Below are experts of layer 5 (counted from 0) of a mixture-of-experts language model. Rows are named router (the router's row for the expert), down (a neuron's output weights, with its number) and show model dimensions 80-159. Each number is 128 + 24 x the weight over its row's rms, rounded and kept within 0 to 255. Numbers have three digits each.
After each expert's rows: a language model's description of what the expert responds to. This comes from a sample of Wikipedia text that the model never trained on.

# expert 8
router:137143150102121106164171114094113151134106158103120140144178136135077115128158104125154130133126147113107100126179115128128139134080117138133034133131092160124111111097092085129100087115149136119118134135140149095054128127148121170153111132
down0:094110137132136140119136139143108116103127143141159099129147132157086092140142162145180185147118143089103113123129119119088115078111127152140162094101121116135105147178158125132129137180143124111097147149159157102135127122165147104126147117
down1:117141112082101146145115135105175118113137119101125102099151175140123189156135142127132135139148108079124100133129106140150110124138131156173147144169115107070138142135175111161102153127146114175123121171111120153166131138103161126112147166
down2:120122134153086164106134182130127132148138128102135146122112143144153103081107113135066135103104116133097138170134104098136114150159130147136122120135148148120123098113138100083100152126147194120149110136118159107086118125102104124176127119
down3:078146123131144130129147140119159106125162117170139150127139135123095154136156160144120185139135152138129120134095156122120161144149081114097142140177126102139086142129101069078124142141155128145138139160150125132171098135091129138082138158
down4:165118140101143142148122100169130119116095090116130107078171150093131116117127163135152115163152139150117108125093137105178124113137112125154119099107132077151184111126132119102106115122117141072136123166167131172150154074153119117125131086
down5:157135133138130130134155130116063095143115119143127140119157115105118138181088144130126037142158162132175136116142100132137120142095136153097149138149114140106147142124088129206107081137122160154123128115106125140101136140147119085127125136
down6:103168149124144160116137124141138115100154114098145077130102127126137096157143132146123149053107158100146130123113088137133166157084108106157167153107121113105138166134137167139068097128096108116098116148108089107148085114125116172116126176
down7:159143107119125122125144145130121172115115102134116112111134124120138154129137153106122129168188142149133127106149100134116166135129108092156128123165146151141172082165143095132151142140148124108103182134156093136078140113120121127116115123
down8:141140096131128116116094131129137128142105102155127127117141145153157139109208103143055139144118119163120145104112139151139116140132116130095145180148144093099157183085082126142149138086128166119094135165168081191158138113119113156146136089
down9:137152134134105105075130119088115130131139165127147116173109104138137117118111147106134108134164144112088105122089114091130143141142124121091147136125130172090129147116136105142124127104101115115085108135165174129107110138112153149144129129
down10:134060127107147179142171124176090167108122148122125142146126113124175132142112131097076137068120136134111116128148103153133117127095114122143127135155089124136129144122106099102144114112143111098105195147085152129100137155137152146117161094
down11:115147123108153102106131145095099129091131128117081134158114119134146104137139077093093119091118174095097177153107127103162131146091187113134074153154121097119127186124142136117115147094115176136113093116108122128148111118143119140137108144
Description: Opening brackets and quotes. Opening parentheses, quotation marks, LaTeX $\ and {, slashes and prefixes like un-, Non-, sub-, before titles, dates or formulas.

# expert 25
router:095126126112108109138154148103133128153147127164105116142128137122147077119159144110181104134135097106105091153148156182128127139151094088145120132124098119127130121116147110144094142104148121108111131057159090126083111161177127136152130117
down0:096142128097082140130106143129129148162143123104186097134143129128134098117149170161144113087102136121120129146115115116135135117106115127122161102126107141103119111115115104152140110087160147135106119092146109141089164126108131115145138089
down1:125170108130152133124139133104118180132147102154137100149133114089156111098102140103125110153121153144142156120072110142155144097115164166147101113122147078102127122136147161125130145179067129174103175110144141099119099129188117138140131142
down2:133095163129122098153134114150106124145143122134140065129151130139154134153128168140125156109112139156156144123111107150116141181150155173127120166132146178119119115106155177137160143110142116056091135170128161126098149103157157135118175123
down3:113098104110109136140107170115143120146109119133111091146112139133136123129127143145103103112084125173108116146096104133138172139146096136149109126110105111127142104093142147141092132139108140094122138091060110114082159131106066093130136167
down4:135119151151088169112163096135103115150163137130124112083089114136102142150106157156176092113107135120131143147147133125111141139150159177126136161115072119158144131153130151181129140127101105123115148175158170102109158085132124099122124129
down5:140108122108069147134132136127093137143109139115119078124089127164085151105119127133111152088078163145122107118118145115095138122104122084142084121139141128168183098114086129125163108090140107134105144116092140141131131123151142139147138121
down6:118132085117076110117124126128102104116124141124152113167121120137161121173146118123160170116119141134102152151142081078086161168102102107136123145083118093162133114119122134102123122163112099086099104109118160173121110168152126105129154120
down7:106104149151113100104162128153168122115145112165129134123114083174102133173148146142105159141127117145194104157145100151151116144127138121129121114070180151127081111142142107101115145090130145141142099136106095142112146146127110119127171130
down8:131141128114102080146152133149132129108169118120133150154137136172148133128137103080145090132157095117114136109117146123131121111155131157138115140062113144110130158159114158137165117162151138111142130147135101109124146134126193108143135164
down9:160128098108115138142119105150161107139147078149147094129091105152113141128168117174132141143125080136155091158153131150114175097116108182183155115119085136078125154109114098119127174100149132134086095154130155134114117180115109128148134093
down10:130137105110147121122137114135101157121113100160099130115116132133137106094148129141125102167095136148096119138108160118141120122156164149117148131158072129110159143128092140128127119123143160145135099146123116113152087113108154155153075123
down11:155137086140141110094105113121150095115132187119168114133142080138125096118160139143124119126094172103116140135171096116146128108138113164145093121133163097144134109128166114119123163123117105156129167100109154126136049146159110105129141135
Description: Sentence and list punctuation. Periods ending sentences, list-item hyphens at line starts, and colons introducing quotes or credits, such as Starring: and citation-ending periods.

# expert 24
router:187088108143121116141102131096106151090129121150104161091111113123117112132182112173102121133124098131118119112136138151127120161115090137119120148142103104088150116091114160125115118116131139140094134119097068129115120147096155182091134163
down0:124153137166110169129135167107117091087127103140130173136131161146144110113132091144130168112139145138135079101123089125125112088078125162117139128107112152164105103156096088059152174113092123112132129135132164145120103107170147142122120091
down1:163154149133128165131094126121127145092165175138083142140172117124118191084115098100116122152158109124145140114145137203138135100135124157117115096102126160118121130168108116103090155149141129138130086136119120139123130122133139104136135086
down2:124152101097115139163130122119142101144135155139108097154098112129087166159188147152116138110125108151172109130103119134172156142086166167070126121137155141155105152161143170123122147140091134084103062118102135104131124104152138111151167086
down3:128105103083118169172159139105170138110127091137116131084123148172135116149090122161142096174149127116128110090156129125126095133145121115125133100114119135086120123187143144144122134107101153148161148106140130168149108115124118138123141141
down4:173161168125068153141163146131096107120131105135127107126122148116087091173165146132105143131118156166154136154152110095123112148131129119147091128146164174098074108112143133122106120120109104132119128104123117123163160137074104094149152150
down5:127144115109145109148093160130091161119129091083124134142140147098090101119115146108163118125092120155080131140133117092110152158153155111122169152152146088169096153149150130172087145135127169159166106157145099089133105119114107119106179145
down6:180114112122079156148130131119111119127088131129126128165128092063092125131136156149071137150131117147144121161132125078130136103104147136109106140148120153138095147142140121150105140091157118121127167097210117115089095130135095176134128140
down7:142148114105093134114113126148154083154158155122135104137109137104095115096134127102130112131139139145112099124175133123097125120123118108131142141109167088167118119102141153131096132086158089058083097119163122148167140148128140156123173119
down8:129132148137138149166141126154126110105083141134101154094119128085068118114139145182102141129139145099145140107117129090110126136105152129112145106152150141119129159162129093141163144136117139082092135122131125132137161137093154129105118165
down9:142144148151135118156147136082128134160160106158138124120133158158104146137125091129124150089125133137140143153177144163127123134131131139114158107113104121091130142120143126133103095136107152102119126102111160125160098109196143180138120133
down10:150083127123114135073149139100112133116120132140127127142135130156148141177107133160090137130140104095101188156147124101138115105119106136160105173076142125144108133157161097149102134122132127167124181137113106131161147120106081093112097104
down11:125128111134150136157141138150184125103114141134089163141114094130080105097122127137148141135090103162159140106098160138111163121128119163144125127121147116127124099123130075133134116133134139142118121145132133166166165110130110150098117145
Description: Closing punctuation and separators. Closing parentheses after dates or titles (born 1957), table pipes, commas, and and, all ending a field or parenthetical.

# expert 1
router:172127120153128119085103129135156121091101130098105118107097120151131124140113146222163133159123155160134092098137148131103118197154120106110125123128125141133143113139121119104110127174144118164120105091112091083113140147114117160141143124
down0:125096157125136128139104141088123100120102162090103108133108078137086123192100095132112080116106168133135117124174168181107114105180132161132142107168126147156101127155136152180176146109120155137142118131128150141106119127120101154121176083
down1:105154124118153173095126140135118144143123109097098104147127127139115144113186146165146136127135136131137109125159114157112123188153139132150094108108168100098120128144099156134122146149127143132135112134083123094112168110099138174105065146
down2:082098098118143136106119106128117126127151089159114131128129100091118122178143100100127134069085147126145119111140120126178097107144105150139118157113122128182146095116148096150149086123137144152124088106152148148143160146151079137122136122
down3:147174091110134167178146135177095150167099099122148117155103165126131119159156147143160126142132091190156154167151114153137153113120099167140136118137098142138141128104149173162116158151136131147136110113116129086115131113137131129129099099
down4:160104107160122167106146095122128109137061138100124123121112147151116078157134074101124119074100125155121132122123158124078118134152158155134154114152117145116143113105127124136113130152107136123072156088136114144119121127093155139103145093
down5:152087168116128115101157124086095080106126131083144109118126140172092067126139157124141134158118101154139125149086122113140138159156106162101135125139163164093150112133151121123147160135157108122141141099078116141123148156093108167107160120
down6:152173155125135165152117140087115180148118093107156134155117172074152116158156112140128169070128140142124094128118169113107143124110128140138096109142138149092126101160149133119120161124144141132138090124135129142163156130115181127108122072
down7:108142177117136145147131113138150116136160172125098154142149110112160127122106109120133097150137099092127138126179077124107095095103085115134143166090147129134116158089188124093154126123150135143154124124142065137118147123150133148100090118
down8:142160117096131127129149113150109124130145137102135199101121115154084131117161124109108143153159125135120121104164172179118106145157121128132104117127123125092092156146106116098127149162095127186113141158100109060164135152111144177128125093
down9:104142142123100093065137159132126129150211138100143111093161145157086122161129130111112142143137125143132139109147108156150159147104143084067127149150089165106175134106134128097140139133093085174115095107111146115123066129155177111092130122
down10:181185106113113118094107095157115085139115093131130153142104138109125107145090170118147164132182121092110089146097153142142085126134127118104111162128127121092112108118099143153172155109144141099127139160151084163119104110146130131133106093
down11:073131139142126104111111121105108149166093123167121156114129166097129120139097116147132123157136126129103160196084143128132116080154091104159134153117113119150156086117143081129134120142111145088143082095140131099137124122119128149129097087
Description: Table separators, month names. Pipe characters separating cells in tables of results, scores and election data, plus month names in dates like July 6, December 2019.

# expert 6
router:174133112166134133142132119093110130106140182092092154118115127126102147135145111151112105084128143107085150109120151125134089148108128114098138148148135155105156131098120144087088128085085139100080162111148079121119158143106147154117130125
down0:150114152131156134090109101125140103128141147140155126109166122113138155130100108121133108159168109130124161110148123104115086125126137157112165128126174129078141177140126121164124100141093125189106135099115132130156165123159128184146141091
down1:108124153119116133124137120118106099168166137094087107162124131096114106142115115124142153112101094152128114112175138146141121132135117116161145124133155134108179146149133077185088194106145161117151150078127135131159091115112152100163136157
down2:118101151169077121099122144123144106091100109138118134137120148124128104142148091112135131122132149141138163116130127126158103118130148143116131143096137109155137128135164108143055106139083096130124130160126130118122120134119144120112160120
down3:131112081130103147159116120105115121137127161133101144156139125062136180104101140164136133150147110094143137127129130140171124171165106126127136142113131071118142135120131129157088152088103123133112206157150166120129106119147139114115168121
down4:141121097131137167115107150093128134106108139172102142115122153182151130088124083087106135092082172127114155141174151128167130127109137095129121132109111138123150135102136189083096105128129143181114149158158157140125100116111107157121164115
down5:127171120113113117098145089136129137151152126151135116127078133094138153099127106125144127154134063141129099118130119112123100101109144155158124132158090218140162125144106133162120093137146133143117142078153148152195148131159119112115134143
down6:115132131111075123136087165105151181104138138135088107080126126083144101120161089111153180137149118180164127130119177185114131119152104137142118131122095144134120112109128077119138101171150143115119082137118130136118077132127128129166112124
down7:128107117120137136165161106111154116129128113167147129143175138145129136095089117120083140145116115099108081117096157112100149116125185125134144113097127144103133101131192156119127131098100130146096100191145088122096110152138139125155060122
down8:111113164132111151115097161086156129128119169141111154106152112109128090152117116153127137119114154112157115169139159134100131109073128123150145132139184127128147112172152145082184136173119148166065144167158110154139135130115132141164108103
down9:145118152145144165152141150089100146123123151133136153111160132171115107133102141145135112113151120110132065071095128145140163130104169139123146149172150109108122139142134095097115099155085181082098126137160137117114130083095125109158137188
down10:152118140145129107103179113138129099116124146131134153134144122088171158097146158124130104128141150147128134130156162122100104152154124140126118131142168119148156102138148135108152132140143172096107145164129123083161111123136190112105149101
down11:169141093118111137146129103153099152124100146152093165093128188136115112149112082138123102113126151136142105104119126147107147112122110124184127117122132130125133121103115147145082093114141129105125135094128092135119140148150150097141132094
Description: Commas and brackets. Commas ending clauses or list items and inside dates and numbers (January 20, 2023; 18,440), plus opening parentheses, brackets and quotes.

# expert 5
router:091102179088113075121147125135101101131153139109106147120135112156125105082136099182104083104115112127127158118193142148113131131106152145118092123097048140149163108110114143154052123149156130093117141133120113147123120131129122169095121127
down0:098130099085090098158148169162065092118108175108097139106131154141100062080143133116123136071141067103127147126147148162163140078096117127145129127115115166136070126114134126139172134129117134095071139173134113087153168129101153132143093110
down1:169145125119184134150103146147132097110105129138116142104101138091110090129111135123125148127165118118136102078166084148139170161132175126133105141117149118131157134136070159099129086112098147161122152142145149103139104149111119131143093080
down2:076140150124103136147164156130083137093115158114058112121155168114139153105147130133144115145161098152116124129125124103091138129122128140127135110151132130171125112151125115102129154127205137153142157111094151122150093156145123165122111117
down3:117167137100133131115150109121149151130112129089160128109123080116110119117154130125147128128107165124149140093166101121101140158154145137123097110109080120181084140110118118102149169145097113152132128110112144107098116153136099187096136151
down4:110094125133145149104123138093132150177099075145124143129099122071099143131098146154148084107145119082130109181135133171158127136131125137124103151098099097175114132093134129135096116126127092140197150196104130104163133151113145133136100117
down5:130106133128104138117137085128120131107108163093166146133108118103140088116146105153131132103088128132110129125152135097146117121099140098152124138142140077113186130105139126114132120157138134131084067133104113127132105122144117103153082165
down6:126128112087139160124159139119120049070153149097106152146130162115126141146084127131096142135123097102132084148147115129131099075101121127096141112163127167144147133163104089098135142157105109112166130119167119115110133127170117158128129106
down7:116157145140161077137101056150121160101151076130128116124126113155118120121130112115129152148111105115117121184078102154152138138148118103124138133117123106090130165112155110140122124156116085138074130159136104136161138132092076125151149110
down8:114118134102107142161127111144089123131071181150149099141101109147100117119104128125112151116159134100118178109153138129155155117141149109157119116151171123114116104088134166118136152151112119094136118111110117119154118128132092132146154153
down9:121143142157150121157086137140129130173151107119137162203123104122181141098136144113113149162088130156137189138139112116125131067142154109102145139107149124160129166112122119103131114154100166145158083088150113138110131099137124080100172133
down10:093098130131193095159151104104086164111154127130140156102118109158150124116140115132142114135112124106147141122120133120090141105129184109108108155135156127163117127126120140157175107116090132067166104098127157130124147161140134148112147133
down11:142144147107102113148152147120156141140157115105132102129134134160102159153152142126180117124123130138120146160110180117179130119107137142109164097118112096125101139096123135129109122117123110140153153099151144123113133103153134148126092108
Description: Capital word-initial letters. Single capital letter or first fragment starting a split name or rare word, such as H in Hedonist, K in Kai, Z in Zinjaban.